config.yaml
num_hidden_layers: 8
hidden_size: 192
n_experts: 32
experts_per_token: 2
d_expert: 224
d_shared_expert: 0
hidden_act: "swiglu"
moe_layers: [1, 3, 5, 7]
router_score: "sigmoid"
normalize_top_k: true
routed_scale: 1.41
balance_loss: 0.00866
balance_bias: false
init_std_router: 0.00651
lr_router: 0.0015
num_attention_heads: 2
num_key_value_heads: 1
head_dim: 64
vocab_size: 8192
norm: "rmsnorm"
norm_place: "pre"
norm_eps: 1e-05
positions: "learned"
qk_norm: false
attn_scale: 0.125
tie_word_embeddings: true
parallel_block: false
init: "normal"
init_std_qkv: 0.0513
init_std_o: 0.0128
init_std_up: 0.0513
init_std_down: 0.0128
optimizer: "adamw"
learning_rate: 0.00249
beta1: 0.95
beta2: 0.95
weight_decay: 0.41
lr_head: 0.0179
max_grad_norm: 2.0
warmup_steps: 361
schedule: "wsd"
decay_fraction: 0.797
decay_shape: "linear"
final_lr_fraction: 0.0
batch_tokens: 131072
max_seq_len: 1024
doc_mask: true
train_tokens: 461400000
max_steps: 3521
dataset: "wikipedia_en"
Below are experts of layer 5 (counted from 0) of a mixture-of-experts language model. Rows are named router (the router's row for the expert), gate (a neuron's input weights, with its number), up (a neuron's input weights, with its number), down (a neuron's output weights, with its number) and show model dimensions 96-191. Each number is 500 + 50 x the weight over its row's rms, rounded and kept within 0 to 999. Numbers have three digits each.
After each expert's rows: a language model's description of what the expert responds to. This comes from a sample of Wikipedia text that the model never trained on.

# expert 26
router:513453548573521499497556444425466554507537485514523522480448570576549457556495508480516547438411481442542375490471456440402504514459485450576466487457445455434441575517405469556453477506566449442540548436570408498525590508522494484541484416473528516561513512545573405487546551549575489448
gate5:542495499534477460525546529474453539474564509522474504687490477522463423483495460504444531512523512507442468468527490401483527557530560513575508402516552473472474407414508529449520568524536513507467479505510459473497522466542452527436451510563438526482506526612582513517542518509531506521
up5:521486452559498516574434495475520506491461467607517582443414548533545577459456552483541474418399505475478455467543523588543482516478488497500380523506542469488422540455475501480445498491473438480448394450610395552572575547449553456502492479391558480488481448424552493505570591449478503459
down5:405506476545558524454566528448446514524558472430395483393518488445556579417540525548601462521416479560483472424501482515508491506498408492400576543466549426500466551551385513503631462521554540472571518568504613435422430444466452537520519478526515506513491458558481539513470482431481376490
gate6:499496471628514529476460528518482517531512393536487569517497468448529499468491574516401485524471454491519559438428515449536467531499479409538494498604495495524518401503508683500412428587530540547499520520387461437558523479451468506490541466522405477537514487521588524493428536417446486429
up6:424513494548502541560510515421438533441536466497572395466481560511512514468522631516433512535518494497480445639475531451583492448488400513469474574484488491479498506519454500562601533486480599493403473475528450413533506429492549497549460491514447566501464531486428529515465555524462477546
down6:432603511504513560542484504475537541509473507359491445447523511606451538524539554531452500531446404563484538559478466490562546421462454439528481541550456496514537541586479570567519479422476516534429571497486490544553496484416570485577521540505480452488516482497424534498562442535437438537
gate7:507463516521503546426556431556428475529442446466563468582616469496464312561492490522499580588499474448482509404379486502441513483522571466574520511500479485473476568528481495472581508459486499474539551520466502542495490439528659505574530472491490534490517450551442450454557545519578443470
up7:517398476530473400576528513492477454460482557467436493521508573453558516471494560511520567488639529437506504535502455548508461490535445546461539485516485481505567454575478497447476403526415492513452522506419500477557540487479489539471520494449546550580430508436536478415536468439490510487
down7:511450514544459529531492518559489484431525531507597483434574495470495505498472474513559564452599559407470531584528490499461424527483460509476503542441508442448503552488456470451444477459590457499516551473542648537383444558510535472519431539495462477536486471583514517467518487521456474437
Words that introduce a role, name or agent, such as as (appointed as, known as), by, named, called, former, and opening quotation marks.

# expert 14
router:588453693484550457469495471481489485522488519447515509493504527503524464516444529488519513470484417442514434446555537405500517557468517402531465569457467446510507568574433589540470439572516501545465489421458496499549485466556512446561464271448458476615571478493518382477492477515485508437
gate1:564485518531430418414491528493503548577451494455458457498459543476470497512433510469481548467455503516540454412520438504439422485506473464484464409462454482590519538608531500493621441450573448540423472530521536473473540471520535532557524523435568526491542469496464507367437592510479577608
up1:497522484487548492439390560470495484420366504427515550525463456569547454472499447574551570525459451555473464385513475552508587492529578500434523431481461442561579503523512535513516462573475537512414515453508515489499465466491473501557512538479443479547542499485520462415509502598505589512
down1:553464506540588543511554509442443503455608535601504475481478452525555513476547406518518429574545530418490515537439447523503501505529574514458524564598423499545432505503487463445381429490473545572508441482438471509439525557456564448498435490546510480530422501496482592500505540548516568454
gate2:567544467452478458514522511403502403533443550582585559525400493467407575487511467475550497367495554435498518541556516549526576542366541499460533359547378457533470481544514492428450582494492460472540475551493510475498497533424460512494435501536466508556605423485494540461504496481457624546
up2:492382477487549524619509524599436484580546453555518519427495452504449568491579520425453497474467520487486505569526484533455430531518454504493447549539495528545611501485452547535507569486466433434524473519479482492604480564553521545457499441515537463493540660519426496456518514501478518473
down2:459536524546375433504493477510525467558490538472528479543599515469477469550561448608394405487542437537487434485534566535473484530528421524483511497503557444485513479643546533435486491478483488462527481548463507474591497518533610431453462481486409491466499489504461593480503534501527555436
gate3:468538556490500596591500519560532535499529467485517513535486468570480473501430504483542510498421388491465506607522501497551521529514387450491585480560471563505484452448543610541468473480600528469567485557575500539537452522529549517544492500584475504528491589420487496548462528530384453526
up3:505557489491531550446492519400429482514465542327506490448517517505479518427489558473526458496499508566515510471505487454464522562474433522531517424469567445514601472485498538446424432515477485517506496525503491454439502466504496551513611456483485488474600516584504402534449576437462358504
down3:543530448548550496503412512556495461484482533489430481403569449488502436474422531493537505488479526397486461507472422550452455494572428570500597463542497503462462531495419478554469575445562503438477448543568480475491583505459470599542490499543451442449507543436532494463445498484478402507
Short lowercase pieces in the middle of split words, names or terms, such as Gr-av-ity, Ret-ur-ning, Bel-ar-usian, Y-ank-ees.

# expert 8
router:552471541632501473469589439552499527543488529508484552527482482513520542553481537514509523430433440417537441519445470420441462552490443341594512505546434459503448535582446529504449502569514519442501607513504428561580630464513548481478475447511504598587536466524582411496514460499494482514
gate6:471403482626485525562420406457497562448491476554527531466461489587445512587421487524498476525439525420446485490459512491395440421524501448517499449497496522513484563534452640488474584504464452566540550462496575501527415469519543421493498498515545588505489471488437528525551528562550491466
up6:535510456539526492474471478501554510579438454496540578526559435564449522467526481578484468467428420602513524567494494475464471538455530499530457562598542462463538498498529514462488484550480505481460510517511430554565461580443495532556536480528465380489500634544543490425443486418510582477
down6:534391477469521552485573465481495520531600455439515490490449526515506487510420554548469519467447581417519466469491467551539458518493472488413508399427534402432482508530474440523501491559486439560551494593520517515478539526471396447493460442497349319417519591529550467449467545615461465556
gate7:556540534515509494473502551557483579435457434484446538527471537534534506552458498477548512471470559519474465387479471504477450616515569412540480512514499357530468494516469597444464508522463500540528517479462475553419427419489454499567565466573452432530519483597576482508514468550479539480
up7:492407549499522501483530555488501592528544477514481568555505527411548518546552455556491490398589531572537514431518438454497444647459485442515519406539474584439559521428528514505423552496512415417483513489562549487444535403459404508480498522541467576475560470603601378476424483481437480402
down7:568531540550485537448483512524524520488607439476551522540491468500499549534476504479496552533539520448454486467468610570514505454546492447466489529522519614495483490472448484514544455459570583536520484579416476460539574531597553469434490471383416475425433499416526555530420479504601578579
gate8:493464521499458462451477503654571559381486541605554540458511516446466495429494496484459494504428571479446512529491505480635538592527459545510488535486508504544520474496518583472463569524531533523420494546454428431397515467503463493499462497505517425466516432483542486602591528461515443479
up8:430498515432475475547486537449534337459456552534514486496550550539445480543575529542471536452712521476514506533477528434446498523536501531508585546527515537465576540533550459481511505499550579539422492600491425470485527531536533458481541498528507519492539466449517460563479569593559523474
down8:548431522522517572406357499531529450435429478478452577523511460493487378477453522489487545575465441475507550482473537532447575446507466533515538456432501504423542488487494433478409471424508539471496455559518479463517535508587579471532600470533471590513531470507501547500542522423484391403
Pipe separators, numbers, dashes and header words inside wiki tables of sports stats, elections and schedules, such as Notes, GA, Votes, Yes, ±%.

# expert 24
router:501510671523551470479489474494484482542485445466508493489518493503508462512458564525530538475399394430507438494545526427527554505479498421514498568471461461512448547544450565568489456609552500526543546520537497554533483445496498466558528241466433456596555541515519416475553483549474481500
gate5:450446467550495453509414467503477487526583521387589520465514548630503493498532461465438469521554497484455466582430466542401447602557552508465482453511501516438543512550493508563538614491539483422525466601447433500528493528526436517466574532486494552533428483528468453540634615480488407420
up5:465489492529526497528464460460433537476580464520522509505417478389497460565587514506440493482469422435482453469526466454485512424433472490498580461369546604469447544507451512498489468533481498413489473486500430491415499534466437524500517553515422469583603500570474557512514540425522486568
down5:542468462521432483568514440547525564501432514572551447543550497483458434525510499486470456629376496505527534499463560469547525461445484419498460515407465516543492461570538586679404446427491487535463483512492479538608481428425586485469497508444543491354530483457520535384490482463395508567
gate6:603387544528417453563479532449531466541531477566448529457517478525468484463435528426495446468515555513509493587584481500492544447406524535594420523497473422544501478510513530411468527536599496615473604482427456455442518485531444536494390525609533514525486438513487577631470545556567513484
up6:442522409532420529425564528552358569451428576570419520500527400517532467432573442441593506519522482503465536527495488472475505560475454460574483527472563540544469589608509498495586525524578460454481536576471511502458546547448509403493499616448453522541529439498566438541507508496491575528
down6:496516532493474505479400433440527476505516449438541518489449535430521484461436448401439547446529572538490583441503471401532520524464507513482479576424592405537456537592528464513547506470587462534512588445513497489421541560521437498543518578507422480543482486409474537585557557514565556461
gate7:449511571561475437424529499544526623541449431578567521501446486534500550452464450462505488394492477519511518642455580501534536543461393498558519497558552575521505546466498600521495416506570506505457508476553502609519551504382494512449533490488480491465520500501453460612612476494366428537
up7:442489409528495582462508587554511508492503467441540555480517389557575498467470364479451539466548440543460515581540486534501451522435541458498611545463498545507500536590524548507462396526483480538434541463429458545466497519461508557547497506382491488471448520584388505564600553517426427610
down7:521467520486475384502561557530459407475529443529518497574511587511533452479562450489446435509459566500516477428540448485532547581552573623471498479428485494506483469571453490522510489531527582528557502517473476526397557599481466547559538455549494435481576501547493495532580459551502517516
Pieces of non-English proper names and transliterations (Korean, Slavic, Greek, Tamil), often diacritic letters such as ö, š, ć.

# expert 10
router:564456636587508488467522444451522490527492493468516529521541485475485452493416569489541510472465398465527439477471452431439510587411422441545473517456441449525519567548409558563445511449528475468478507421569481479487623442511568512539475465487481678561509459501502394455493533522511450499
gate0:525506541538494579562528372459488463523480562511497456470513471511599451401590513496508524528477344450400474543520527520490487489486505549528545525468557565489458569534414503582514372517522477551419530456546591492464517429499497541523449460427479576502502543515479418437494606505554455534
up0:557394466607436527493518485526471459556379504530572511391490521456413542516455493437482524497574457501532482427547537499448546506454448480456562579515580554490470394506489531537479416480513552523397493405583489503431487458491479473537340501524523538503532492470512460609516549676441421448
down0:500608543568436575499476463451566463511539459505555487507503503425440573567473449470537447528527496387472606517493506456556503510515518492473489530647421477546454478478538486467480541501458435496500487500570501503564413487510473509537468469498464494534421595439446499564490487498467545449
gate1:517488611596497422494603403588423516527554526471489516467447544534516453414504531479432561468463475488502466438498451440413504430587518463452527555494455503497491562529400516586520547564517432507483510447548433491497476444503525438535461407436535512509468573444593450456497611517533549505
up1:501518536423521433465491482554463478456556511519568596462462412576472479512553577558504436546461461514516529511465474583543576478524531544457490558562456483471573530514502437635573483462510579483417478461576530524509464368482537531555436507486517486461503526489485612497442570547510539519
down1:494580536440497410525486516528554398508523598529489532493452466546541535492489484544544376492475444471471576449413559583588459434527424496404549486427455556386477509581531481490455501486533518529475425472422396490565472582411452545493492527531596518417560484460475492488458480517563481413
gate2:488485499495419443478508487524539562540479519490583417595540524484448590457456491466514514476597513609493545595450520550465443472421475429512431412434503519443527450459509528482509569441449505449636458486457548502451409487571566469538560540582532532532493483519583464514490428539525497533
up2:500416552497601513651529500451466572466581498533530563521460532475568561467496510487454467473544538515512482505481500558451432588546420434493492469507553494442542410484419555483453564443505485484475582442420394495505578477441562549562469506560444643467430461428493550532496443522566511500
down2:391548549459470541461497445517465438509551486408582560540564508531468568537386504534565408492506522548504522556436419487518499557571546529488526493546524465566431592470481445440559501639465518513548457510531454427447513515494461502513450389500519514521443522555547441434466545505491483529
Final pieces or heads of common and institutional nouns, often before "of" or in table headers, such as -ation, -ment, Party, station, album.

# expert 9
router:538468557544564488442541455488477490560489509428496470496522493539519445499452539518517562410408431434529419492498506401460553530430459410537479518504447429478447567544429564545444493593591531496532547528507498548562573464459528412570490403463459492600590489545533405426546479504468508462
gate1:585368575556463552448501486470562556458598513595526535480411405521441527479447543430551426446522498504400464500477427524507471587462522511556472422558520480485531556539473447579556407440537452431543476468510536494460582420532585514607487473462506540483439517459534509480446512537501401496
up1:548501519468591409430514543494575585469407484577512427514467474471418540585473476408391483525499569526456511535579497476504534485600435451506538461419521535554496455554471526539531571585517540507460564509516505505466434585508504466602459447400540421504532485479432548489455522562517465424
down1:432528557452408519539467576489524443518519535520471510579479416514405515556482393463448528520506575486559489456451563557477466519445509525481457451467435499586537425444533481463601458473523515472564497510388407546534551464489556485507521530449529510481501406404462504446510497485461474559
gate2:581438482565470492397469497577541469487496512490537490570582443579460354447481556478549501455482462433500412456465481489585458519574565454531533419501524475587498507533483471520484545576523512500487504509493541476514535445495458468547489573382548519501503470531560544573430541476454369426
up2:501491486525447528585410489450477539400509558536514549589474470467541502488505453535568444432499472519478531515451462571472474515437398482481464505521572490525525565469594565473534485494424439525499572445504489564575509468499504587457543505542621499455561508551452405481590508522423396495
down2:496494489504489417489520512473591487518458496512470496478519573465552424492538505470472570497397536465476414544588591518512412397442525529442351531524544490502494460522484422485486553626530582488504489470509375491383429520466417466458475416516452463506503460455461514497478495585462481559
gate3:509523525538507533460436516429593507543513469452500490547501483458501512524561530501466626507437472452559490535483498468477489554465432523483463410577494486559538492539531521517534543569444475626574505449486502649506511478532421543463448344548470451470466478515567494546603456469442478444
up3:519370481515449477583533473452500478486619494521537603489458501495470541470542440526427583515593500470447493543503470544517402507463473465518525490572510608445543462516525476396415491490424508475541553586356482428405583541520525429571465480577495474495387456436522522436519485498446540540
down3:462484501566534455547459503440577449500567442550467522550501524483418537505396504539427474449570524521542527455490558567488531543509448545482487484477468478557502342393386514477511551514491595495461472511413394481483598569463496475384449520532535550482453546446540453570454560539469439528
Closing pieces of long or technical words, such as serotonin's in, parenthes, Mauremys, plus prepositions like in, at, on.

# expert 1
router:534457602518547514519544412467481482500471520437486516455528498497544442519416520541480599430536537401549406491466541442469503494480446426550470478513374448424477565570369520523475525505526458517495499504558393515563618415501548419514472466543484648550538490545531457463533504483526500472
gate1:544564526495566498475564440513508534534518554463549575433441466482548442404522482497578490404477521518538510474520461459398541475502547520528440570405588577577494512575465484422503564461514385535596458538597553401474462554459507506453475481465408543469489519441533532503589537508502473499
up1:397582489504515484514591402556527539427574547505463508451577551462548471514532518479461536376512512549489496489431471376515449495604554524594606561594616536544482483559541509507451523559509509582536566480486522502524620510507433528485566486545558505457494483500501542453456591521472403437
down1:497563538510499639461513548506475444441618572516413530490477629495518489449445534485480576498474502463490434522521424516556386522539578531489531533539492439593506509441437490462515432466427424499500439393499411507523522543511504505459453527525469428527460544404474503476543489558579471548
gate2:464509517508589510518490479410508528502455407574551500527448359469468621511428498469440419493469514553459518466549432506456471526454600457483506487436484548527507507419564454457534546521491443510463457556520483607574546589502502567480574525487402511463549559545583451509542512424585502502
up2:449541510489462542566554526505532466484400412453506546484554493547496525590389520579484613482453464505480514380472550490522542470430512472478505455511483508417454569437595536462549518495530442536548481539455504527545399489402482465482497477550578515552625500457527507476520475480520473498
down2:500571457508532498489487479501524545490429458465500450470532518411470461494516462488593554488563602522497461546568514621384497434555450500493520466493471452486528560519457508579520474468564455504475484418473431497518560528435542524546559624501591400453525497581524444554547547554442483514
gate3:494512520486511503484685521521555509542509526426475463415518529486473564508424449575529490483475544481454544532531512515484531524482534496623524535510536413601515432506549463505553522469513517370548519598587495587492552555510488508542486489532466473489560518513487533539490609463483451501
up3:552511490491553458483490475483528485369502488559529427577526498549461477505551543482526430479501517516520468424538521475425492459533471501450424439555465542458463530604402455520525534472450470585359524467502548425466418430511424596470462503457442509501438497519539521554489394418483445421
down3:560493533474468558488486517537494588599561446547537523513512488443506559507560486530502443634525469543501486385512555494585492567466492567409463514543519445385489503443522588539496488587538529459528578501545550445506513518490458560557451444490618457508548488533469483504474527431410404487
Function words inside running prose, mostly prepositions, conjunctions and auxiliaries before a noun phrase, such as of, from, that, when, was.

# expert 22
router:527532530602522506465533440504482512546442465453495504467445467519512506498432605481500493433416422470520422517553482422500566549406425391489478438454411472449448558517458553549428468560539461448508532528477396533533524456505555401575496435506448654542509451504546454457558520526512496467
gate0:441563568511478491430445531444435566457454512482499462462511526485510426481513489517481501483472458467472474421490509425555557417455550460562417496552487503457471442502421530591511493573550498546504474534602543454409493526495361435568538474543533431509510534482499529491438529412532490476
up0:470507471509589501441569533495513553493536490494487462509513530527405472370514431618518554525550540518462527464461507513462481439495610531506435596481492482548555511481469454435575607546437576512521569524463494471477500486396504506418476467527481524495512450471516487515432533399551589526
down0:495467547528597560407468568573548381462471535566409468519492463554484590528548477490545509477499539553486528477464503501528457611451488477518519453463501438508437451436482470431504513429582410597535550435441505500589494552518511424530510485503532613499406477503421467638460394552579530458
gate1:501505483528460469484577467517452450422499566571502557453479562550561514519577546453515501513485481411566448546574541467468462576512512508523464476445501510500521535583450448506552509494447481548506543429483428493483579474539522450471359440544500511519505481530586484491450491571535565346
up1:461579486456576495496485472404516543640447493459493453468503440437557437543547440537581415530534417533483495470454504506508476483408497459489522614446533425515413490456417430436513433514497518552526466434507620543563472607429524496598616512525505530471496488558547454428458538464520553460
down1:538553554448499511532562432526526413453491504478453496451461479507457459571409486475571601428539356451511524562494516461467504488555490417478483479505457440543601539484482504455519557519515532521510537445361502521568470463572457503561492458509531538494442434538519523504530547508465485607
gate2:562479489524466354482433476539549484600529578487413510508507455568507506451525552489491508392510490513509487472474543488550492524489543538516474537519513426561539500464541590518539367561491481569510579574588527411479506486513418573554512436454428517520494557489533481516510409540502516514
up2:518454512512437455569493494480482570395417599497501576528398441518579572473467529471516558448524531533597545524560573480474520523582433460538459448496482512505465472532459517475539547396512522398583458437488522483531484519556566433495463560567567544517485526537505468596483456499589478496
down2:530498539473576430485540616548441601473465527481531542530476487526518486526443519485498465490517516567489446557465576493478527549456539526509422504511492536525538473417500437579561480538477642510532520477540456489541465480407503565557510567481506315565499522494504477445502431458518508532
Hyphens and dashes inside compounds or number ranges, plus ampersands, slashes and list-joining and, such as non-album, re-edited, mid-1970s, &.

# expert 27
router:534502547658508455450492457462500543541450477487508566550486440537496440478450436505512513423460445436525419506437455483485514453435451400587489539467438412512453540537438564478421462527561475540535552547513464544502631492487512391517515498498493632602591440572540408419503467538538483485
gate1:450507502558416473502505463549529567476485615554463457479529538537513458525504524582438535540506423447474489514505573534366426528498522475502452442468507482502459444585406554558448407462527521500461486577511478514454500568476546419492561489560593558531474595489499449516435416577407491534
up1:564533456588553496481496423497543505524502520572442506511532507557454442506506503460575492550523529511451513435436384467545495540545557585510550628521542424590492499585466445427569416426547468505508413489534487617434445532516512578612477507506456430461452568527609455498536623436553563548
down1:510432467489502452493510569573517570501525506416492489419577550483523504523497428452472430451524465502517442526467438584531533505516451498543463451485512543433521560539430466536479554525432547465590425500502444544506436477543501583325546590496487557459477545462403487496500467506561560559
gate2:451461515631485469492481599489439572483489508458508542519482473498507483469485520468515456551345520486571490430510459537499570581520495432521465596516560481514419510514476469456472341480555499399542495447498520448527580531587425450500510502411322557540519562560546468531521526597536442494
up2:545494492438567587455566410480567458441482459426581548426484472474423432458503488517500488509496589440383477483509462458475559446462513533457508530486429548543553560479410424462550506484509413608497535470544549588429481525351532532459508498497487505421464439513472473467450506451507531470
down2:438428453569476465437579440469563504470507533505481401410448500534479491551538523449581549470584479467483494442495498419543509451541447440490642557504553451460596532540508440473544472458469475461514533391496488466521566511501550451458445452566479478530512427499471452445600562528550501552
gate3:523519490561467395578482497498475509508522563565525464478452467540495556518468495518462550492575531538406489496581645510496442507454431501462444435518558478502496452467468521546422475535498555579504487488533515471452426503588465563452461481484594452504548474499435538514514479504551435463
up3:584498524545478441522414499438544517503577606454443513512532481541534442421432466526493558498609395481384514437531560524514527491403511525490487482519549465413494525471532541499447535449516437513566489597478548502458491547508502533468529572383520627440459457559421545558533450535507439597
down3:517454481546433442444522507485440585530563414482440498373393490436457471521564414477556494396557459532510484510470462572503565454455524535468500517515529575445504594417542454498506506538633438493579528513480413448567492467489581413581518447493593475502489478551482457558476573550586509537
Final digit of a year or number before a space, as in 199-3 season or 200-2, and degree, minute and second marks in coordinates.

# expert 19
router:561453530637523430471499418509518501562464568503489516481505494560550429541461463467519509457456459438535348490489477432498536517449458368580484524548483494525489579560386524558425484537503492481507530483558460515555549494520502483545456459472482616533609477524538421462539468509528494470
gate6:445566481568495507433498534528497442487537414475472511451487521466483480500523476582522455553445517506602424556473470494505584447477417537431412555417523532452447586558521489569489526454489450543558446476436570528545489489469492430515593471522386472551592491515519442462561580396509423484
up6:514509506453405537487488501463555489467428432513518475434535471568542496583385516484439497538480389580469452498511577607568532471534481552428459559488470527488527511464582479498505394482508539453391504487551481495351462436546438431626445516497493458518575530494452498586474498521461510488
down6:569450589528458557490509543480470470473576494487479529475438521645518527450427481563518538427491560483496532384542483496510508418563468588559534507463473535519554478516501557421501467403545432539589571482468373468435503421457435493506490425479502535531603429502394489479485399582505537541
gate7:525467533535594525542535398536548524445467505546529521505540535504491402511407472443545513524432481437445450533456516498451536468561436400470475520430489497482561517475541532523499390461433559513481423422481479556421495510514530539639511534460523543472420487449466495517447528513500421506
up7:482489538485542495490456402564554419497630530517509505579479452438495524478491480565483481435493544477480564591470492450458524496445543526508515500514492478468584397490510497468504495513464522552497560527520523437552467514517497540597500484605497515527500372492509584509463471417463423443
down7:541498478559510616525501526583530460498551539508575458492514498515434468634431457504532467559430570472489525394482503443546549497481471560418448542433516481503512495462497462548512476474494515509482509512518574451585512539538513425574581526456511593517501519526535486593496466504434496504
gate8:498487506491525554411477569508535503545477426476477429546503566476508465507531502477436501570363517467499436417562443498556581587467502476556543538446490443505523505619474522581508533477537533406708458477500569602495556504526464478495545484457488498554517589586495481424567486524449475489
up8:505488503469489511578507494475522494402584537445554532439489508557418580426403518562474467519549467619467513481480488532542503442511520556472457528562483552467482416434525434411466512476531476492411606560548440447544442445461460525552471516541494451476384484413576540560454528465535561490
down8:432442436462456444571463569440484420485533419509561536508436515563400474423488488644508571486559482506452478475543566506481409411532582544465389494496551474587452503510460516498509447524518490499454493503455455516595518463508423536456457597393424440543527515515539498560577526453599473506
Cell separators, numbers and first words inside wiki tables of results, elections and sports standings, such as |, |---|, Turnout, Result.

# expert 6
router:536428596547520515472562436427549499549530498454470465471526461588526499509441564489493549454373512429503372508499437441491502526439486425482507531483471475459478493561426493564533491504506439543536530440534488530543556428525449433495465306448448494572574446572536429504494502534422517458
gate1:487519507490565538574442436562508399467480579424555545480517530523562438516488427545508522473451464508525511472435510519493553432594508530536515617477522507580502491521481473514553455426535579550530564598484556510447463500459481502485538507448526501470530485451407436478510477513638451550
up1:462584545468514570523550487484449483437481395432620474537466433479483413567435509474469424475448483466505544503567562468545445453491603508503486498465550448570435444475498598551420453495556510463535509536513451471452440502499542540536429480462392528492456457453504582499544472575529507507
down1:436555561466505494517457561445626467452483501493515529480564423520590455490438431538387411469467514480511506453516493505481486484470557488462535475444505523468490407487497510537530471497594588532495498524440571487499403507504594458450500615508505522473439513565498556490506485513528490493
gate2:479542501480487458493468478527428483524474421505501527496510540480505441558444551476509432520467452425477447568542448536487508523527517495541437540514376482556494580523454517558420439392573459452443510552517522508482431379501627535474411401575421535479528473492553502557589454467443439494
up2:534415531474492531543527458619532583482574471537543506531471525583444449491457472453500509395470523494466498568496446470487353497521508524607471520494524505578498527451486574486544440576490555504484534520470506506519478506551506563623524591463575488499455583475425461521546550515482585474
down2:522515489513555536503476430404509547500416474484568435530443467480462483426454517620494531503408504533517546430609437608447540467494436578519458605537478461568508539472578492555520500610513559520547518534474537504454528478500474455571527536512449487443526489477472528539559513506422447440
gate3:509440509500450430515550420557511497484482573534536546435454502544439509512548521467571533464544514375537477544359535482413494496430496463510496467479556455444558483519477486448454464468374551572521481572434467508528576555536557516508456521580487525512532399490543507497495472500543461535
up3:511563512484509392472574614489544444455461457595513427430618486571548516595580518555514461502583503532488498519431467427495528519434446549471460516484436424496474588444446453599546638428546458434505585466550440534566494446475475443464473529496468538439419521518488569506460523563492550398
down3:441479511517509397546499484469473399467514479524480414474463468525473392428452541475521445584459532477493534479499495505425493590483585496514533422570491477430459504457486557437491548410557475442626577520508456501525450463475485481473577503466593485545542556500426441510446496496529599546
Single vowel or short pieces inside words (vis-u-als, Sur-re-y) and characters inside non-Latin names in Chinese, Hebrew or Japanese.

# expert 17
router:555474599570542506478520538491505490557433483434519450475527576492478415507376525521514517470420489459516416471563458437485581543420507450611476551532405437541428526466421599577425490431570424432537539492590438515553523457464533514565502508430477598574573502522507405499520509525468484529
gate6:613514516518352451445465463616480569574512610647480472596542450490461484534517421471524597411492540489469531497523530547579402564570494512525525459536537512564522461471478523403537520532514593572507569533488469449475493513496525507552447517487558489463517429528483552480486468528603476459
up6:513489558528515474465489488398519417467549473431479532573507471534531454484453573474502473466557434415534484545419484553396587470473480492509484505478475427407493485541444475527521480543571510483465466471538556531543566602573590485482520436578372539474434493518434483546525482502412532511
down6:482431556477528555539476492517520460531483539500496468535502514480536513527547491469501511500514328515579477481461495565504475510520539398507520501536541521536518501529407506505517487540489528489502528488440515562499547521516502501516547507525511535500443466504490542503600484499532519481
gate7:531465505507426494499409429418496475472478521416449548433460405475504532364426479426583498447523508485451531506489472456534466554452469512434447516549493470463514465552623457388569526504498478474467458489493481433512563521540510494536554443557436491556420428559480607473546416572476406449
up7:452505516511509464551501540401500469435485525502513565454504469465495495517560405490534548496556542502552523504547442532511528538418451498566568516629504507490467543450475459533461537513470627482543478401552528515544531512414495472480498525553523463583540520628501546403510452507608497507
down7:375532530537487391537509504491498556560424555444537458471541447480531444536533434574509515411463615429506542476444416534423638516548487490574497532553525502487488448545527476533450407499499492501544486566578603559500495521524462356458543574537491488494531483571444424508478446548515426530
gate8:586591581565478420448500501453572464588469544478582542449548503505461425524552505582469567475396548515476464475473567484468513531383496534528477524486478541446537507404425568552458515453516374461493461451531476538527540476399521473478549485472446524538512494579524556496459524475411511479
up8:506450474623452463439466486511534490657467585545437503498536564515481494450505349487514505519536512519520497561544513455442545504558533481570457571553530559524560493503508533498420431502466500522548537421504590472519402474516412503415475478484561532467546566469547503578507548509542555483
down8:481623460538476501493545515537512572459470505538513420501483455446486395513491486403504469502573493415449501451437510498485584570445510371536539445445586444463464407521490533479483549503468498455553589388518565530529461492618538449568444535480459466454464542585500519456499542494499386534
Last piece of a split proper name or word, usually with its trailing space, such as Thameslin-k, Har-old, Andre-i, Krasnod-ar, -ford, -ton.

# expert 16
router:529474580571526471437557437500486491565497522497498524500497454511528458543442578516540562435452449453554418539520488344457541561451443397523483504529435452505446526519455514547475528617578505460530592505502457527525614412506531421603475406497511507580546432514569414450544477479475501496
gate1:446482538559575539442485528507509565499451446562576522565461608509516535463460484458381474485482373522565459435476535531473579489446417445572519595481460535463557542508488483481480418550635510458481492552507505515509474500405439494472475533480433510560512508551468487461458521418551484391
up1:497482518506391469445560561487452486438454484498514574493477544535558471533417489490470496499490463433490481613530522524465578517513510480513512514499505522574471581465441538562501394542507539498468381547476444428538446527472523465534470475573560486454578552526588577549435512419533520465
down1:549553476441589561487506477467525503513533485461532544475509531507418480446531547522554578428493491490531462487520524472610549568419496638528468535377476460500532513446521561554414505489617506557493545543555431549507560455548432437470538569486526484463523558465514351555478652528492487549
gate2:537550498590517534538483504539408505508519498510384542553487480373482512559490462463452479480597473571494476387507521497487525555507423483500483523574570537494592524488478468442450575530394544502541532471514477461400519503566520503400576492478515539446508451601512383469455478486446496531
up2:508589450497496503472521475493489568510553522418441452526422555540473555489533527472493408528495432459662519593605479522569510550420466501472437574540380452589557521456520518601408511598552546499533508591506436575520462463459527496566555460494500433524463531540463469421542467486482461568
down2:486510463514490479522540569447475509596507450458519435478495505393517523439620622446530513445518549490483484479521483507484469522497466413460470447486447459460580504490547492416490584444517436506598487578535468547518463540448474501547490559555598545533531479366657465480486500522528519519
gate3:489518522511493461518514474512506469544518482413482396422556518416394469542526509370461430599456439459494475441456430442387478475471544481523569441466457427503498559432466552463504565476436466510470502456472471497574517492482521541556556472458543487526557509507595456489472568533516552572
up3:553497484498459543614507424493482486527378495532461479551430571471418627581434569460479487487438454452560506553528482445514485400579476488493585400508492549393533500518528488520553480532571519458544508546434443484557444508518532529503519483569486485512532472512477600513570438490547498469
down3:499447525435486465575522442580411532526558463560504488519515442447481486538469467477557549467589602500476518471528465456494572573537607500394536530488569652515488543469504534557508580504481484519528540457477472481533476491545459464459467374547575498644403488503487543546501424483575477512
Capitalized nouns inside names of institutions, wars, places and awards, such as House, School, Street, War, City, College, plus public, social.